config.yaml
num_hidden_layers: 12
n_experts: 32
d_expert: 480
normalize_top_k: false
vocab_size: 32768
norm: "rmsnorm"
norm_eps: 1e-06
learning_rate: 0.00309
beta1: 0.95
batch_tokens: [32768, 65536, 98304]
max_seq_len: 1024
max_steps: 6764
dataset: "wikipedia_en"
Below are experts of layer 5 (counted from 0) of a mixture-of-experts language model. Rows are named router (the router's row for the expert), gate (a neuron's input weights, with its number), up (a neuron's input weights, with its number) and show model dimensions 0-191. Each number is 500 + 50 x the weight over its row's rms, rounded and kept within 0 to 999. Numbers have three digits each.
After each expert's rows: a language model's description of what the expert responds to. This comes from a sample of Wikipedia text that the model never trained on.

# expert 21
router:569461590384593436457543466484486497393513540582549535465502553578439463484534492403544441492536421452458587455593414498506427484491578514517416421432473456541502452463447373537531434489475412504574532586441426463472476592555511585529537572493499475461464506505524478475478556511492456429474489451524459439468468509500532497459488515493495536570555518583485474458469491449492544560398472462542534435518590543412527497554447551521416488500452544462520448518470535398456495478503563493476456471472510474457493528472442590534646464551398505422479471511514466468505478475544423520
gate0:514466486442532576502456459487391506500535500524542584488472557488547452521500520446454407572534557448484533526431552455479512601521584451548345459508486495560534552538521524512577523443525455448593378491523553546549539468481566503562511531566563472515454474438638546446482411576550457413520461464508606472475551538436435522528395525436532563531461542435452469475560503596529419558491530562448518568550455559530486504484476508484481422511490439515431549539515503446501432513438560543516484484481489451443511452465517536562519498463459527464547421499623430480590496461556512451
up0:514534445438558421477539527491486450480531526586532520430490456493428484526535479442407550475441470419490425500478514528517537478533481502437544540499415546486505526470510535499481488502489482570545473447546502476570492580546439437522587538395430434482490490442599421630471504438552446449445612546467508461509530549478578456427484448515483522534448558482639577440462482430555513509513464444516448595456458496512553458504521459469454489541621461538445460505464582400464545450493552626477508581404475496470543462556437490468492627519476470500465523549614413506508507541510501484
gate1:486478489425519388513554428510540517549431494503547505471545500447480526451462535549516408521501438558495540459595492515416518547539481503444441471557452496485483480463505533356507460557460509476489544498499397508466501512487507463578463415485453414528485588579443443496540556428511508526454468479468432519537530521510526484373515395466470594484570516402550481581503503529517465523523450430561439477505530469454427528517441503571535544552519491533486506436448514405617531453491465464443566458442577455539448406515478520522450540527450405510663432479564557416438475556521455430
up1:535538448475558511491545409498435469579547521478479627501422565552416491542475524468496441590602441523512512442430580455463405487477498553473603409520588469595489495553495458456516498541510504452441520483544468415567429566582391536557479472486585567504539585523462475512459455472534492540574424608598526476475535404560523469446471506474500460454486502435476472450462474569447467566442447453530441502472468417511532530526554475470599521566432435628504474525449527413520511466509510518458545482512484531471478388453463521540563504523474514504515434480499514477444524553482440569
It responds to: Digits in codes, coordinates. Number pieces inside coordinates, postal and area codes, ISBNs, catalog numbers and times, such as 42°, 68372, 1:29.

# expert 28
router:521450442444462504366509520412522485480562578434486450496545505419470481428529477545457492568636568580463537425526497477504436449482528517439526546551390474507491558506429498485522572514504504471512484490417525443518502506497471399322425511526495548549492444584493531483494498411548477520565427493516420557466519430496521507532472545524603534518481401466482501476478389537514458490489484570512535406492403509528471529431543523487401483529532528540494455499572511476492418552507609512565605598498426546522491514535468510509582478469463473521397481523401530528469448551482472515
gate0:591549463522468412557474482583433509464429506501532454446524578532517505534478551565574521482456553469458497540502485617511459405447478486526475492520581497486541475546502468442532562465453516612461379455408458468561481522555523507520471505573478452508489428447490503488507506532573531377579553548464457504425479495553439514464409478485496502496570501526419640563529490426485545471529551531498470546517487414563532500572485453547582470535511568482542466489459441491489533495553480449406406551597380454515443514495463545489565520479434503401558469504492550588497435430542569596
up0:507602455584410485402647508516449456517536480493599519536503521474537484481550442562520592496512400564496542558483595614485542552502535503451506461444467491428564545475523557510494534597633538461423484560462475542460468454490514510531454416500519525403609497553489565543579444465519429464425547554609486444543501486503413485425463402444510470458490542508462542499478489448495462567500444448517521554483504525448530435548572457558566468433524408436534487529585555497480426490480557504509539466550502441455455575452455520589480493463514505482475439519445522467509436468474441496
gate1:442547535437563471463472472441450507537469454475515561541529436437508583467506426466510513610497415418490506508484492441456514564458542474538385463422488513486476463543541467442459500540541476468525469493499446529500481396539512471438480439504618561593498513530479455540444536594535549536476523448497533531565446602487413545566550503493568446524454576390562533454504402459545510550487513455569546539468513378461517527483486620471562641524444427457492509520558541524562427524570517519501519540494448504480509537456519553459462520489567519530590431510586614432521456567534473569
up1:504439554511449536569547483565560500410509521646443538485447503547527478476389575566439566367582543536441507520450526598509491410564446529467535501553535506520560496488422574510536489415488519511561571467536486506524530535448562483462475484571403519436522415474435430431487573465424483434471481543530435527512505395537437426506534481479461469501541467567517463497499532518490469437460451471420457536454490489529402459507526460566466419436449479479480498573370514475513495470456437451602482437457487486499550463580431482495478504499395576453500560485445503466466471484390497516
It responds to: Symbols between numbers. Dashes, brackets, signs and math symbols between digits, such as score dashes 34–47, "(#", "[", degree marks, decimal points.

# expert 6
router:556517447498530453513526547513478477520460427585514530402381527576461484476512436440525411434426473449528463433437583453335503436545551523503440530454502437513443461493495512507578456512476487542493506499563429523429385572401485540550499423503435395514531410507471471394432461457510474548430518463454452536489453508487519548439520504551556516537521473572425485460492504556448540461470456425557456486521544481532503485539501491498544468483548480441454615503548518480514423423412503543478431567427534579511473469483549439504592526531406448471515568518540530478534515496595489392
gate0:514560510481602498564564395508488492573466503476506528582538537478493541471489452430558458451490465462529516508488470455415521464509470488390547467462480546460527450424491488521437505577556507516558553574513470480471548526547452508484459414406557574521531488524490452509479488520511485497570619465525530568507584554581439473554556474592485608514472551534438453450489469570499431513560465361565560545500551508442495589585633548553576540544549527509561481461503504469537421492535402459570438505567530445495466419463439394524538536467449516481499531505472562452565417527506401475
up0:616515432410515559484472503548497530577483520570377495480452582391572547472530484447459407464494485519460467553479658548391460542515401483489475507404482449488503512440537391484520569480484552420484436503528584447543468480500531537531501491475540520461528484514461470479482477568437492640434533547531458520452492433453452443476569473470434518506499523492586455450496486517462481564539496324538514496507517473495496543506617450440553510465563501529527464537545529535490415470519460487454487381492500475479570472527483451570476560520481475479455546446503561483611549558496487559
gate1:464462463498442467481503476521571564543604480459525539562553481426489562384549463535409476484438486462543542499503400488534466465442551537469507615514525407520506468494456452409385511542491511566524557454592492490421466524499491532486546537555489514468399538486449463539452512528420497533561431502521537536512493453478514476472475463528478463446508543479520530486537470552565438515450487513566441551578417548404473430540422566535492493465504402520532460557546553509499451355467413460477504528494423565405546445505392483494467467482563562514459609551503552468454502397613516425
up1:554528477476551521447542510506545494498537457587476444520537512530451531541543506474496464523510493412505652525487432414506613559520586497513548506493490507492466547577478485526439538410455504513620507526486423511556459473376521524642533494546460524456545414560507489382457602502447517500473499495583500591469506469576397588481566587501442473595501514485505483588510506428582496546463517447455495467551590602563484498522456458491573539485519418512553468536469444481436480517453512464466500533526536547526590567464533580443453495476435440451563499568478451492513464467524473409
It responds to: Small numbers in tables. Single digits and small numbers in sports scores, standings and stat tables, especially the first digit of scores such as 1–0, 0-0.

# expert 10
router:520563394534553384550449636435432455522520451483466512456480500444486471523449458520534508465485572485462458496574550485468413493543530483505527504432533471444448462406487541549636464643512559556446500458434513430475487516503444576543540516435563523528528507480574510541478677454398555438536475559557457537582520491477522553372555471539526514498545473388527450479530497449488513435478510416491475512534501525502479480448382458533497475550455482456533526530427570433434443513485478465437497452447553468526446530544516496473453502555570546480448452449535547568513503514441468545
gate0:528534502573516544535513470492482594453518562539534512428482511415560458530584529506451510395547498518513431453511496551481518492481512524565421602428461453463497509541543513509467535573489576490549518606515526464554585582534527450469425385576451489536399481478447481470495537446530497491607467486513535548441507511569404542494449495554399512439575471513546501498512440552482447528517527531530438442537522433489396461569514419426493505518468561527442489596493530480493523356503451486467541498449478499482485367447564540432584495514531424456477502515540489454420529614418489598
up0:486496492483459535446542477580503393511494476480463497411410435600436548474465486516622506550613501447477531527473508415501504448497496589472471446512484546494550516522558504508592442500499464496512419471525522471410477507521471510489510490388453498531566605552511536611565489516491510574427472432509551458492518468474536506556479370479478537527470515422472576395485506507612495544476467483484469554448510579489608462486528416551541562532497510467503487556536479488497347621575530576405518510512454482513501561454501389528523547529555457485485514514485564525487534432626448495
gate1:393552434429547531417509498450454504516407578529470697491426521483521493447469494502522454492606587549464517453494497487449508545504524447492563457508552540501483395418532473482542486439530462565521586529620509551522441494521559466446502543496560454567589492573507524439495581599487574490560515556490542456536539471462397416532479465476532476586468525425451469484516494520450495519442524507479442562525408421522567473429514459391490540436565514393445500463524465449514434487525476510537558478498516563492450479554548581535462481437475554524436528442517464481469479428551497435
up1:386550476440539534488424403407434526489419528538476624503393428524492494393409504519473480449534502590479455387488396512423484490499522495488565497468544598516452463513570460524485485421464451617516554568554440464532427487506481520541507516516568483537556456572537472466494566557507580478606588566478557414542503438444373431459472493498548498555511474455431507486523494498411474519419557457512474523480436457519510498467530434378469500480503514483445539485513461539542421550498524555587508516496496517453421424508474545544456509505485479498514497511491509539473565404554443454
It responds to: Name pieces in tables. Capitalized name starts and word fragments, often surnames in table cells, e.g. Dixon, Stanton, Operation, plus dashes and empty cells.

# expert 16
router:515513482495445535291564416636486512476522517579545498471536480467620510566575553472534526468494460548502488582461355516576481491486473535524511478535482535481513572536485441464442592473508488500513484484530505486465530477507549455339514456543467527434452512681467516504511493486506477480587545506496512477550414485493404444466508470491544526414503522482542560468451573533539490482578469455555522551474523515485476510533516514418470495481626471629505532551554501567526502522508494454479608516484415546533487505488527501468502524420391524427506569497512491467437496537554510467
gate0:454490549563527411504507490480582502430423528450487453510498443615487535450457501391427436433538526512463485565571427409453494350499434488478507480541507509509470477468510631408540495556509484468546547485482473529507489591490492556497529570535538493460545464472465519420557557508403486470491499533544429458458476445428506414510542514458436529452531430481552470492585487455520495504489384562481534586543462448581477527520485596537504536584508583510448450436428557507538429499463441491489468418548488536500524484492478553583494656463469487489453595518519528478518385540495510586
up0:470488519567512371504501446448620486467385486460478508493552447580462486469515484456489471498502514544478500528546465443441538398507400451464496400513527482512480453510498598445588494561495507483538515539513521556458523551505531592528536574572598491417531431510406513474605457513494574494482504544492434425425490492462558433536574513463419525460539496538538501464550545473563449553520460557456512522518449456631443465547543520476465498537523557526401449444519561547597426448461407479473465392514439477463498487498471513557527603432544563473421490434551507519501402535496444565
gate1:527520534543519501549466456553436589468430473584507558512510499486526571563507551506460540529559565532439429488559496503501601541417425393498551510437480509425546475453561454423644438492460575496575471580435446434535512557453501609532471529585530477543520531513592547487591462455495452521544442478509482452523457548533527522582508559497482526504451535438490408494499551516396461521459523428550567576382562526474494400484534551518524431549478497473506569451544536558512535555470502489495602483522596506446572507461520484423517515485601555509552486547562561541496508481484525614
up1:579634541491415468516553445393463415474477453484452442405543551488552633528451534501482517457492516397516477456500475433566530471454447549527491432470505483537470483546503584421591539495519539546464477560494436462531472469471413445463450398468480469475500579490552566417591514485469437566470430430529521536513379439610516583539545526516515543432440446565520499543395581513447509494565513516531553569492559451443516502530476550483560411457480519485504514579534456490504451477501463475493455495498478391512442470446534495490486585441523475564566540541582598539525491472485494494
It responds to: Space before numbers. Bare space tokens in table cells and before years or numbers, as in "in 1876" or "| 0 |".

# expert 31
router:466499548433475491498486537521506495540509508493499566555475527525512613466467468388421530441499456457543532558452450445459587499417466532490486499454516596539562405474608448485416514486498511453549508523518516559498568476462448561474396524594474472524430354514483460452513526501423409518519491472582646479429541483614528482527538486531461518413525522588479423545560473500493425513490507531487465543452507416509494587582516435493587477463521557448579599459597487501536582526521569411506508526576560527563566531480469439561483480555494482522538454503590526484498479490452564527
gate0:494546462441585599589474444449484606407544515548515409497468485539571638482549522593509515474476453505522494530461532389553505527492553500512461495526516466529493484527438417464496413495535541529477584495379500536516501506554501551484544506422477475559532465482487441441518499509441546531504483508603452442546442488625363538504451476490490474512501495458434404513440544542463506500483531441555457542443492449575493457584455502518536493473488445461432492434521521487385502502552503426455551511538401497483668538426557426478519482595518475572498526494508544446447428553513502563
up0:447521534444424563460584492429515492555479493532439430451508464595511545545527549535465431489485510467540490416492497473535452428505502535542523564529506468557512451542462486471452355567538487533578576537500389529565566515423555431399459523418520521403462463490494497494470444500540568559504549509445565534451546494450510494527486471544471472538502411463545549461521575535552495512480492574410568549497540510459520479548477566452512573538475546438462429417568574484465495495448522517524488563482484567611456436527461485412528507568532494513505500570560516540694437587539470597
gate1:480474472426525490615518503430518519544568503509514546429478461506553483442452449537501511445510572530555471452435549439517507474406454413424562529486495545498550483517489454503495477562458495534538494388432485524538472535526388481527517506579411414479489407573478542505447565445533550460477369513462509481526471460539517472456441532545533467438577562552450599521483482480493500556552528585460501572517582450570555431445549507514649517533508448504441540497477525555483364443507387476428464529541511549414413488469496507576496393522396505421478576540502498492499445542493525489
up1:465498489491512566497532511495486475443488526499471436517514462471425478561550464410526597569492499547507548466478493500408469457449468479536521481556467530538590485499497439592493529551625441499501391474507518495483554511496391427376488563489374415571493515527528468514509439437596490503587454521474544578513506471581501497538515483589510472491572497562578491460460517463408552471486482470472464514482623594487456476397609478443460539506531575550547488568518490523486547470525540491512530501438526430514372533459592558438454451486467529463395388479451527479533449434469579496
It responds to: Ordinal and status adjectives. Adjectives after the, his or their, such as first, final, former, new, main, last, in career and history sentences.

# expert 0
router:530518483470578374531511508440434478564516461508459581462505565569443519544513415461565391390439559476515532436578504431387566525530544437496406528541513493489490465596567558516493523521473429475495502475544470455449488475567441432527509496438514542440548473587541452464469491533462568413551487583486497464594457472512497524456543491502578487570516492467501484439513504513445405477495564421493471510483561465496550521422458534532527534548400540458512500572418634511503495470520392440578472408473530450421467538424580510405443473520472526499553429490540535524558496464463571465
gate0:536482508548452586495509465493412559434442529598547506481569614530560544485552465566422501445533495452462581431557433526571535462538518533614501570521458543527489531499514436441476505457518475397621523553521490466469528460474512496546384520492472444545526474473497550468497392478585458487532562565502596605473552387480479435460504376508542545488438622594451486458410504531449527489544494490494493507566489529481431525488452550601520504515592504491511499479474533403491571442553535542464549545533460442583519452423469611521520479490498465505552556436501496462505518483526540487
up0:498555514577469428434514504486577458534451534516536451425393372489556464508533525472526493510395579599449522545541537429476519510509487484433555487418581477533450435470409550623432454511539496546415442520525457475486531523475478540380573534531440512471520544562495432527463461471507509461535430478471481462492507452383517567511534547408496500505495476481568557533486430436494468497507455474414452471336443495552466467504544523474482460588479534432450556508528407518486422471506471512527470532434553509469421475456512464527561509432547600466472504459508465441553495481604416581
gate1:509498527493455480427614478440592557465432480496531518480559531491412536517526462531554464504463630517498514493490474456509567540515454520531498479483514488470486547531523441457480517593459529459524537562579543440466304518424527485366568470491446458515529463464524568533518523501451543510457412489449597501490461498463473541439495442501549544515488499506497524515492549518459516552486465517412538526484531530502520490482485472474471501484462507580493423549390489473519508489502503556559501449415441562454633606556403598383504436530491512462604433544488464465436557571483487338
up1:554494490497489482498581472457443477494494582546539479455520489475485468522545511546411500456443520510483521531355518466506544556488491505409446471420542563495418510452562497480569544510515574524512520471522483528442417505463532476459550551459495487523496527438521563504541483565446499409489484494456559455554474474456464477478639520589491577506443505524477432499544468501375548514546459415519569462489574549359433515507447538540489506451480581526554473525484452566472466360533556522470567502486544568381557566464480536475537476574492543428583532492396456540424466490407552354
It responds to: Year final digits. Last two digits of years after a split 19 or 20 prefix in dates, tables and lists, such as 20|13, 19|84, 18|40.

# expert 27
router:442553525513476525444492460489478645465509442424478443587528468509451500508615571485455420552550459480455553512468510578531529487506525506525549554531498475523515534491444547476424609512506491557480519608563525511476523523518522474396522488445522490457516436496430556544472430500516530551488548456474439472466473550487374494535464498426466515559399553488555506472547431516522599512607530454452497469543563434530455481517500449535477529411440495514506522448622596547516483376620485418565471409576411488508485534444530527497499473450510450485467484488477492490518463401642543428
gate0:461469394415549443450523502462478417537465459457483547485517459481500472443447541532438488473507473552459520474637461550508523462528466503534421486488534469587517509612491549502620500483447460526394714441507383439421554469501541544491545382494462475512540568468427496470461550457472442466518520426477478447495455447500500529481552484431500494471478569558499510594432525529575529532536519569462502410427494527469502502489574575437447449569563554458509521496558539570542523569479498467524501501516501511501501533565551502508410503544470515516394492513604532479513441615465528479
up0:488445520530403518566437481432481448448466521503481603408323516536464575517563508509497446367501510528493498500371499520440495484502431504541482543387457472530497479484575508541585516479526474501523490511492438451526400498523477468533475584487595422482486446537547520465459507392426428537453481483393491522554570510560507483499524506542427519460498461516498548434525510518454576475493524484592556491432539473497524461574486487509586416527501449555460511419487497565519544486536451444519427501452453510413590585598485473509452561511510443505498554472426553511488529355428464471
gate1:497519486409556500532455433405483466520504426588507465476564441570462511528593514502482509510533552525466488468495483519575460494502562483579497531477461442446545482443515425612514444495505534470465456474440495500541537506450502503496586435595537459497458576541579510470555501495435613541580535460532447527493464506570549378468424482476538578488497620452555381515442497477496407577555489539575486577447526488543551537536512468470467470507401542432495450464542431517515543409312471618536489463528590539502540549495571476519491510425479479437473410548470506484533505496507485519
up1:479568475487436487483471482451516540459481494459430507494476528481548496501441538552453557581606548589564453422486555512522524437464484492427461469478500460519604514590496483504476507492400492519606465500478518562362447572514471384461435491494411476457542574577429473491485513597539418558436554586494424453535514530514534526544525424407487577552499581510488520581513496456515592540507551500527545551485450556572505475460516494525463492543499497433503505423533540516555541610574401581477491458498544491509416437636587509455515467450446474462481408541445537492458478453484531458
It responds to: List and table markers. Line-initial list dashes, bullets and table pipes starting rows or cells, as in "- Producer:", "| Slovakia", "- •".

# expert 23
router:428497545558386570421452447497478561530519449474521471500462482428541492537506559562415490455505514586558626554572566523573522457506504566514563456503454550536474467559524526429467493492455525576473496489450478526455510448481524501521472537457477459508488598520483482502456450467512388445494486517520595510521521515477330479490591447477522523571413444469452481502549588536560465572518434591494540430513442551492604522435499505473427473488454533465456439524538561437486503494575550478498480601414495472483501459539461472521575508547483559591441465464440532321420525470476464528
gate0:492512460480485569476497517475531508554474477477369484558437539565459543437473505516501473600473516560448542539484602569467482532478521484529460483572627527536576477483516473453490467457576528475465547450493454572552567529501425522559537484582474378446496538475532449479518615516448545480504498543464551542453503525502393512547428528483418507450518615502532487500417565499485532483501555442420536557648485416496494534468468512540481460451531560530559540432512417490510482554530480446504545511554502516484594399535500536493468468487511530477521361601453619417419518574439561484
up0:453521519507579540497537469517453452533563468463502514503539484419555544531453452493479533392413457432446504443469542465487467548576463502482465503506552492438398620517512547523532471502441532504573616402512466443447547405471543436505427559462559533589521505491518511451512439574560381553431450480494485484470561496532499420533602461480555492540541527489439493515512459608429459528536428505566461523498554510579491597432447547446493577525484527436494478621537448412491490536554491597502486569501502507442479497522491499555449499572497414532418561496542478543516473344545514464
gate1:501506571479452570494522495456516455570537515461470516503465511474438524461525464437481443444573575558469529530531496520559485481421469481468498587538557488413455485529443517480468443485505518493585499430503547490565592489579577564579459389494542489460484474551442607497580418489500504580574470554547557429483449546514404478547503489509568591518445491508444508520601577479452478473537459468472506467534514445399509543599553512473514567454566470453505437528571470555479567505527585344620487505539516422457444467488451529456518546416406529560532474461481537487587498601574524527
up1:545410487488510532439582662430560485525567518536435520504463484424563582439510482494441595532469447554561471517516416522546468481479470507480510446454460527515408515499530547517520488515628547502586421556502459482629576508489569551464540501547538481475513473456443511500498512443479519539539454514459568440435455533472497388504539450478415533620427493599558461412546566472436582418516527534501565385500470480482454466497540473515502466521506445425488444588568386506474555591461571436481512497505515553433454490496443553491476549459460490531445558524507501547516475519579516488
It responds to: Prepositions and infinitive to. Prepositions and infinitive to linking phrases, e.g. decide to play, winner of, returned from, plus modals would, could, should.

# expert 30
router:517527419456538449518503593469486465470447452478515482480440546429508502516535424483465508462481549478495466532558497533475471497578495505529558582409519514446551439524537507499626510569482492605448452501439547411474460489524470481537527494478553525541532459537539496495449566465405538483639535459464479506490514541508488530462565559547493477542523425409487500624490486494462537481513503546610525494500400564436557457441464510412468442433503412493598451593456485405414427493552392555415572498520538438421390498540573449528454516549525579435471556467444501513444487476547533593
gate0:582403512477638592561592522493569449488382483448487500513469537481537548521520462379419510500551453453436451537496452539483510529496578504542494503482501453455594556493546479470540493516441513523462475586531495483469470515574484434483496458425501558488442491442554447482426568481557513512573563460412538535450445566496481457494509614526494475500511478510437467587509409441405511519516512539566469487465476529476537504423545504463540473480495438551602516611478458391580450488521460502449508457487469484474466434498574488568444535413552509575479605481461502439520530440661468508
up0:479487453474495528613528450524511471585447466456516462416481512529569492526487448397484533520512513489455541576518519538523529388525561553521484561499526532556523519513507475475439581476504510543592405603436489407520495552530520461531538485533555468574468488460468454483571518489474477489541503431491532492490527529579467493498554484516463428473576504478479541551554432496396522496423495522526513565416429514386526453465561539461435486425528546509632569662509451458507510553566503508390488438462440467486470521529563529517483498377542485581514585499483458474583594478641487569
gate1:510412517506557456467532501438505591507423511444586482471423551444412595507453459560500504414454502514530469460571379475590449536442571492480520558496507491616554499557604572531561507463547462569554541469470398485532547463467440466412511521539504517512561473426566450420479517545503434531529510363526493484471457466524514496445398548536484513533520514523574591449567446492528551524531542514588550489555480470498506470510524491439520548458538485433603441523483470543487558488464497443499438607421424476430452517500467470489562387474507515505487562526481492504476527621508466396
up1:420512447578484499469549500418502577489506498563526484579466519493507449510429495557443410531527374422413522508554549455411505525505484485548467418475498463495407608507490397511498595548530426475538534479501486491516431561551474565555475494422437464526535462507618509426499420544467456525461537469509531510498544463510508410376510526496575472638543505465492480527492472412429481459498495437625440505516485575443458435548546521541529485490402512478473396522531503544637623566491492472436455538475530467453501452496453500509481453559516460448496480510515434583556506466510523491
It responds to: Verbs after to. Base-form verbs following to or and, often in plot summaries, such as train, hunt, storm, join, improve, plus particles up, down.

# expert 15
router:510465475445581576437512519468579473496568536565457470386440493604532576437424514465455570460454529509427519442370564571505487404467500471558382445469486448438449581519523519480493590552496613540474492485439472599575513531543527550518521473541562470467542574532511508472602558571487506536540518525558511505496536457532490547492480478483477428445372569459483542488505535477507519512428529538576508521513443447435471627476528503537570497482501497542514589504413480398494373462498562505502514510540496517550563521498458437428466512497494403549417440483449532446447539506491481489
gate0:530471525407409497414551441517575564628533536588596566521434500593464565418506446375543485557475455586480512449480460474496536499452557469467476484512462475468453505493541508554544402488464428529561546469548559399466466489568538531584532526454508525482442544399497502454545523465450532482585468554574663553517523474465555512546496440525551515515475487507553443528473530506509471446520551486532480418605514473454502555453512509444530488546527541527525529431532499452596555456507478504474467473501570666530570509531527558468477513483510589519498580510579546494522558583540468488
up0:629439462559486472497516437507568480571543421563436487552494440460474483526513466430502477538472471530515509573497519551534424507500497468485544528488451473534483505482427528495401445435408369517538648546491541399485426470508465491543512445490499516542560433440507478530468661512554469528466524524563582560518521591552471556462517468507552533426455541482496567480461526432420609450516530487457539505510486474516545627389461479495537564469553514403456504464515556454482519432451635426532507478459512507508517489435448534490584442556469558504520443545477579524502552504584478475
gate1:413457405541578534431423483496473496530536574505525533418520499582487517612547476489482472495468476457525526525524457603495465447531455551439571502545433543528495551484521489498483540474412532481424421458549518529545478481533535459445386533544435511531482595528516440404583523516418514497478430501418516604481451555513597529544522403495501501454557408439543514503549496552522520535525531459520533426623469529528534494489503576556469509533437514510467475478430484485493590511451536472579544530494407462458509564468635506352465504462444386530533559547486556437467515483439570505
up1:578527436534473590474598555513399487455487580480543466472571538550504480618534456541498442510416508497486565526555503499500508494448599462433448564532495472582507429507477438384461565473376496524515512497507561455475500468510509600499499551526432531459487470577436441517610498509521510474487529519445439555457498495535575423546532409397445628497543489446535487417492505516516566544504539533488510482571477510512510558476530438506561527533542447506368455465476529427524538555402413469520516512468479558495464556541501432465589475525426495485468541425416533547474501477423388445
It responds to: Possessives and of. Possessive determiners and markers plus of and the inside names and phrases, e.g. his, their, 's, School of.

# expert 7
router:456526438506457471512472475569511419510512464507467513451382504540462493403475513403496368563450449483524474583500555494440549500474495471499515482484405508601452504481461571555464498547522464568538561503529363548505507465480459496502469543584457443577457444532498493394457509586475457422413428503456575572576575475482568522456562521515492513424570487444504520582436524444475530502512488404407499478477434513574511637531485483555474510565517587447465470598504420434489528529516505547576449501511589456467584482522485500515520436486504527507524614470522517433510432491527463418
gate0:561466516494408471503552512538452385581545522643479454449594493542512466493454490473559581520492459507539503556522508431533564547479550539462516437360500556403566575380472588394399458533475545483492581461500504535592501451443554456519513544530510372473532488527516495451523546487493470497532529630518457502521491512598530499494469487563514488508504524557489458455506536563572456609520545510423421436568451491481509540417557514453450448531518523529501507499550378521456525498514424463540518494557511450527528444423413448485450511458457429484495515423521412476492534509553476522
up0:481521480448573493542531452498542484482454371419524586532502489479398518450443535571569506497473455496531517579387465579495476452549480395453442462479537528512521492488461431500527630615446569511505467458456460558514460561467424595492512472533479504500429513588465451469489568525563522503541477450578484535630518479517557431486473417489502505513554503547467460582544498469507464475356479388572449479552477465522509437567569494482471479519463535532595497588527476452531573412410494500535536466438480566438403534531477513496511461515418493448556491462479475426485475508570420522
gate1:438470370553410481584512401561473469579494466455555515474400462508491507499552520501440528464402500434513456538452470459472500441488491503549408570439526574425531460610465570524509556478500427535570448477535499536439347438497467539482490492532466525528472450540449539551458526500509505488529509483468567538428534585536576525488476498559590428502478439552588525520561470486516464488526516536560559450476433474544557382533531498551514435527518588516550551496489552427502598481473513547503546428483485450515575467532438618528596463447482456453571502483539440407486501395465508545
up1:565501463514513432491548566527371403429516526435549490477512497561518452465544512544467553398405555480508489383587569567438514448537445483424506459503523503588526466596427517520540465535488463472415489497540559455576479506449497544528491591422578454384524458573494540503483493444504465534578545475507531488511548436456531445547521473538388495511437457478513463532490620470584427522454505460580485532542441497451566448530461475537490457519552533420519446474451464484484508433376529525457475459535462544460450512435453408484542568589472459547452460556462504502517434501626499502
It responds to: Quantifiers and counts. Number words and quantifiers such as one, two, all, several, often after "at least"; also Total, Votes and % cells in results tables.

# expert 4
router:450497523581469591527433486575402487540438416490550498526516564552588517581459528530384560466461488553438524550585499516428384500524567516543562515501527482474481483465505500471457478564485539576456446524545549436492430456478506607488542491542434463579457521445553527499449490509638616473479552516548520580489448580507332536549388481528622518551419464497529578505469433526556507480511493534531456513396436452476457555468488467471505550497438486516448521485495582523601570523510571425486464469564529428495531498511501499523541504568511516538580497494483502481490455457439504483
gate0:537511579405494538564505487502429468450533458508490548394505524472498488563500495583507462493572513514628523550453558526426467500500491511513522411540504492448513516457532470449559498530524488487522512437496478551477493557507518596500494413566542521518578510509530438467423531447401535388561508452467621483407486489573459575414483557501601503459551461493444468516442537534559572472576480579561502531469585429431488547538567475491538556517533478416373529499323467463457505572468509470522482516453476520469458471538513543541562537536480480447573444571536534360512455434529521498
up0:491631451401541502488388403501555456455402479459447557491516405506455556539578550546550511474647529481417546502525485480515495557469477494519509442437442538551505410382523414580467470530509488522418487535523381496485391481533502528527455511510466505615592513545506501438460528478536516498541517539550513451543519578440441468520531464548404489510468616532572476509488579431535468580520671541537536574503578534422496548541422497485464448564480510455471468523504495493497560514496470447503496474516430507529440469503545504512463558545458481470456478568527517537552448475467476500
gate1:557488454489453592491562462448498610527574505530491474477485456597568529553451548594444563529642528529494604472482477496480581497597515430501492456502516444438501463460504445462484508467564557462420484449557533623508493594497578532471453554503477512504513589437585523488576478446507431528458514424524515499494512524546548422470534512524456528520511503511478366521596553601556506512554490475490541472409508548558447499540554577518532543520431399591506491605478544564499381494607458446565477457527518524516489522465491498476455544491477454534502593534502550465464555454580479491
up1:512456519573570558478585506500480573508484554441530510443495466472408452521431453553542550518596515467509578455489435450473459447541561387558474497512424517475476572471469521497556500441591527490368460487613468586514465535387624559578563504476517469532458498517436491454614495582498554513473490529527554403504516513482424436548419487439402520538484507550551527516539466531519503639430518510465543514548484508476450455511504514519486493513522433521543492578417469440564541521478469465551505529440456563477471442524503533480526467475507468511563541564437536488488437325542554470
It responds to: Prepositions and conjunctions. Prepositions and clause-linking words after a noun or comma, especially as, with, by, including, where, when, e.g. "such as", "known as".

# expert 14
router:525559396532546382548447632444425452535516449489465501455470505441488473519450458533541512473498566482473454499576555484467405502552527499509538510429539459442434455411490522544633464634505555567454487450438525436472485513504441565541539515433557526535539508474576515544490681459388563443538463545542471538582520499477518549360558474540511509503543467393538440484536504440475509443479515416498470510537506518491478482445390462529487464545456488451523523528428575437439450520484469464429499457460559479533450540551511490474462509554565550475462444452531542566509523517449478553
gate0:439541495526498478477607544535544507622447507488457384539484477456528396446493528509515516395411539455474380517449395413455488453528481486510567449365559526513435568490525472460617523502483567442577596443616482517502493467497507439497538414473460409428503555516428467483570472522492531458543473591519518475457492534481418489450574438506426523449524514492509419522492428465498569406514436497446534484481443511396441473518518461520506482473443481593473584548516672528510468501524492532459511512521422490589483508503484509493491516473435489473474507553488460484555488532512473458
up0:494503428462492516486594501484444539521491545393459578495495512475519394516615502539491477498427453492511472530510462467468457502433553521504501476462543468547459481454506492553529480436451458535538542503536526346508476524597405497535504471432585484443507552461407445505491558576460488419610395618559467480410462509462571455558586438462489459599447518442448505525527439554468516497436453511524517518558454483533514506419458567527513535448524542589459472519433519538500454521579526523570483531479564508398417463498545481501456405565520431627465556403509564483485497547433510482
gate1:510513554460419458493458472473477450535387577391481449467491451565525597440573568540492508478554556498491530512523487495472507542454486355415498500394565510456489458527446421514519600515473512447478486525524496540467336500478562454498525438436489512439523467502543538523502452582449480517518379427472614445501497481487495503537540607474448528480549443521523561532455507491600611463543474504489494517471544498607526603393507466533424506534473518564573495554475520530537481515491506503515447548476461521569467400567485472439462451497496506487597507574512528547421569413548486450
up1:535464553530485473593431518457501464517496503467476469410447427498489533465626502503436487462584514539472462526504478426483489483418540427490497533477478519520473447477436446603577506467405490554501475465383558555488304513503559443478548469444495509514565483460481546506451528551573468456466380440503540530525568460470514520576578580517532529521551441542472523514444513485578601473550471514511415520525510478666549469412461490538491493540504467564576527495421496478532516554515524485510437489507467524537417337511510515484583518473501465493532516560522488541438597508550481427
It responds to: Person names, word pieces. First names and surnames in tables and credit lists, e.g. Kevin Powell, Alan Bates, plus scattered mid-word fragments like Val-ves, Iz-umi.